python train.py --n_experts=16 --experts_per_token=1 --scale_expert_input=true --vocab_size=8192 --rope_base=10000.0 --extras=["capped logits"] --init_std_down=0.00512 --seq_len=512 --dataset="wikipedia_en"
Below are experts of layer 2 (counted from 0) of a mixture-of-experts language model. Rows are named router (the router's row for the expert), down (a neuron's output weights, with its number) and show model dimensions 0-95. Each number is 500 + 40 x the weight over its row's rms, rounded and kept within 0 to 999. Numbers have three digits each.
Before each expert's rows: a language model's description of what the expert responds to. This comes from a sample of Wikipedia text that the model never trained on.

# expert 3
It responds to: Lowercase syllable fragments in the middle of words, such as ing, udi, ame, ns, and Synonyms in species taxonomy lists.
router:495543480512450533488507565620489450491519490488504478524605505489534498490532510499567465510477492517473530548467522550515523509467420492521454518494570458492517437516500517531507455483468464452480458444511469445460542495441439506481505571557492513617453484480558516490457540483582567466
down1:488462485555500440570539472459564492443478508512477512529476538461495470506457445468532495480541484515542526433517532516461472488480523448483534481509459508566533458482540489584579516559470578492524545470505466475444447520537547443565494513501409545502527483483538500530534543564602482579
down2:425515480453429491546498592392516473527479440527543530431465506465484480474511476507471488431447438571519492547492453488471522508469478438491504476493452574461513516475521454541430525482488535493473464532470490580581508500449485522505439456486488439528545542509538459437480442488469499474
down3:468495549517551562489558494452489514485460526514448452496570517508523478573489516559483513438463517515522574397594547542554501403572509532481534473475498473416472563453536538473543518488491505512518493544497489463558506518512557525594488508485445511518541491434531509498529496510534547516
down4:447457533454552481476537509453456470471446508475476603557538475499472552459520487458526484473558502426497487501533501423504554545535468478528599495487585457507602520530465514549488454470509528550496492480499488522495483515527503476552582513462511533533422525515474499502495488434583441466
down5:608527500492510538471539426515538488467409526487544508542501532518449561487452489523536508499472551536526478495534492441439509515503474502544576499422523519454515482436458500524541465530501573502472481504482521445524568474456468412466527526489488450426529374476538537529489535497512503468
down6:462410512551485473535476500510565493487514536517458483516478435486518560531512434476499497439471500467532501495482476554540459425548491564479551434435518452506482491434527459494544513502468523543551541567493563485465441512530505471510526484538506388500581500467564465507460587487456475448
down7:504492528476503509524455479571429493382593536477548525535521538485460496456505510555505550480496484538502422457463467511557509505417467486487498510456448507426502498523501513549536487481517434484547503552514450503516445484484572554485502501496543494494493562512531432423431504422471453441
down8:500463485495517472513555544478513485394527526449515547513433549511507500508589559453533450541565436516529536465494461532433579515438483530500472478536456457503485466493543513539553470509502431538522566465487474554495459460462508476469461409518553443516548549502474491465576509531513551512
down9:419424438451511538486449476423500547471457413487518483520530526484597479517475448496510552424458489531472473550535470454476485485423541542424527506484510497479525466436488473452502560519458540506511461538451488517486461552457499541517487498567547431481496440522485490564450469510530477463
down10:506410493486431593477442607422458449471500463532451473504535535477497521531516477439544560528489532476499511572483524464461507439546494454516530522553552465464541509464477461499503538474530524462449480550486507531524413521546499481507529576431538481503489492540413438484534510491486509494
down11:497548551454498463444575515497495506469567578420546500526435519489547491501490501467481555425465456541471551586505489489529528482494500481443452546516461557485532541448496510526581496519525480416489514487518468437513500491610560544496546487475515534554437531530514572469502472474525488494
down12:563427514471460583549560519479455542482519531491475469547534546506455522502588564553494523461481521535592452484478487452518566527458537559555518471495435539507507550495523489452495558459504503434526549477496538494474464475462577505495486532495458392497482423476528461533535493535480497514
down13:509483581517470520487448447467569507485538518484514610545506534413486433525494535502503513473495459481504471456510521544518492513525499483442509518531505498407545461441493579465530497495494428506476527570465478456523526509484406446531536429507506479546467561446441500522423491515448473559
down14:439510559468507478535499501538549476506562463504564557518536481468444524533457529471478505546473446488527515474455495529560514435506536505544444515483394512519522509503436561479537518495486418532552489546520518503547500441499502506533599502522512437515411464480543489458531429535597532471
down15:533478535497475521477482446553497457448466488524486480470462488498517500460461424433592516500440442596521593457413515543459508507519540470495532453467519445479546510445508493487475470484512518470426523476492505453538566493466500462555450510516453528590524493512410485473509471444558533475
down16:448522517512459446548448570579536498488551526481450540512463569486531482488490492486477494490482484574432514515484512510485483537465487513481554495521568532437434455453582519503554525525477489492540480496459466563525555495570500445552499428515533518481541516475612474495443522423436483453
down17:484481402456540559498430483453518532553453520535524512495516481499586478480434444435529538465481505558487514517476594482454453481476590504483515517466527525522596520492510495457498519507538516423492446536422448471513486509518451479570517503467470521442504415455487534498537499558516509474
down18:469475536452451494506508516535459519471497544511496580550504499493489504437569540470514477406515490555556488573450452509518577488531548526515563541514476498431542439429461480502546541518432541507541543470442492503475471531610468521528530520469434476468463455457553517456519509517436479497
down19:570437510528510565451481508493492564456498508511418477498444516520500463508496514512513523482424436549497539523496468479470537466516519527427613497513534540495472524521531468554415501539516462461508506511473445529533543516510479440555552563471371466485549468479480472516497558492525534571
down20:482511487489508513476409496532519492504532546563459503415501525516527445571471512498446464499537462460536558505471532494448525517440487589434426480490487510457522527472571558504529475498486453476484520530482516525423488415465560477472557445542410448520530484537530473500470421546477548488
down21:431519490498445531524551470490449521535443488497585488520532458480516469546461470482510478482563454475470535519552530495506484373528511510623471488453473538481538546499506508498512521477515502470448550520483434488483503425540400507496490551497390498534533466510501487460534460559530497446
down22:472527562382526491520489526476488521517496417482456579603507535483510508468470504493502452505458576499462459508491517512508431498494482473488505475513538518460476459452532492431547541452479498449514472570548558497486515516454563481526598403510541484466527524585464454526489508465515460480
down23:386500484533481570528472520509516533438431485564498552544514508525488469510420485563468515460448502479533563520576585536495443486518490423513535520536494555513514522505408486449512468515495511495455494466482431466452535483517468456493586503476497562542458509525416511463482470501472488459
down24:469465541508544502507534534495479374453555469484502520531427591522509558546566480471550493422560476504471497556466496555512453524510504457546521442469541442441529499508530541460544456516491532527537534531507496553528491515507515494546477479537561571575526541570493448444494541487511478465
down25:463497526492476498473486521565478520444500522444544547501454553457433495464517537485479491478525495497488460509499460421490568478492492427479513571534490524473588485485492451410591470497493400437525533532428473496486430487459503476472494486464454478597501529443586501496470468487489542468
down26:502461544516460575492449459482445636522458558470477478515500495470541478512452435467562473466489473508510515393498526502464513486512500561480545448492515493396470521515473541539509525543427552469473476565484534467541557505466510481480514536513395485494532521480471487530553501507462537450
down27:536562555529517565579442502492484537456469629524514457501560472455637501505467478524512491496497534505515517459541517557497497521515513536544535489522555471481411531486522515514535552475535496469470495506424498466509462526494535469555543491551467498452563504506557521517570457552453482494
down28:506511548499496467571519524565434518413501561444519531471491536525539567491534521542482496495566486447544447499423498525460563503463442520492502514479515520473449462427517576567529487461502479544563506513516478509481409520458537497528554485549519514481604549499567550532443489480488500465
down29:494478587451520498424464551516500517477551481433427505490505545509491496517502514498473515510514485424446505526452474517446526418494484449499535485500454516429501515517518523476508561504431453581477510535517509556524523479536528460420535513458512419559531534497548411414480508429461547458
down30:507493493463542492541455477484553496415498543462433465516470519518532507551423459581480549536545528471506539572489493463490496513579526560427483491535539533478496471550482545543563535490494523503475498592529423483469594525525460471470497457487468530498527500477492429552573528451453533462
down31:445420533434558490555551548500586489486459520560429533512526536467419571430538550596497529470511491513480445525505453501503441453498515485471547491552569457477467492562514509462496545506495479505521493601472495479534503455508535491504519467545532439535477501502563524537458451517532489499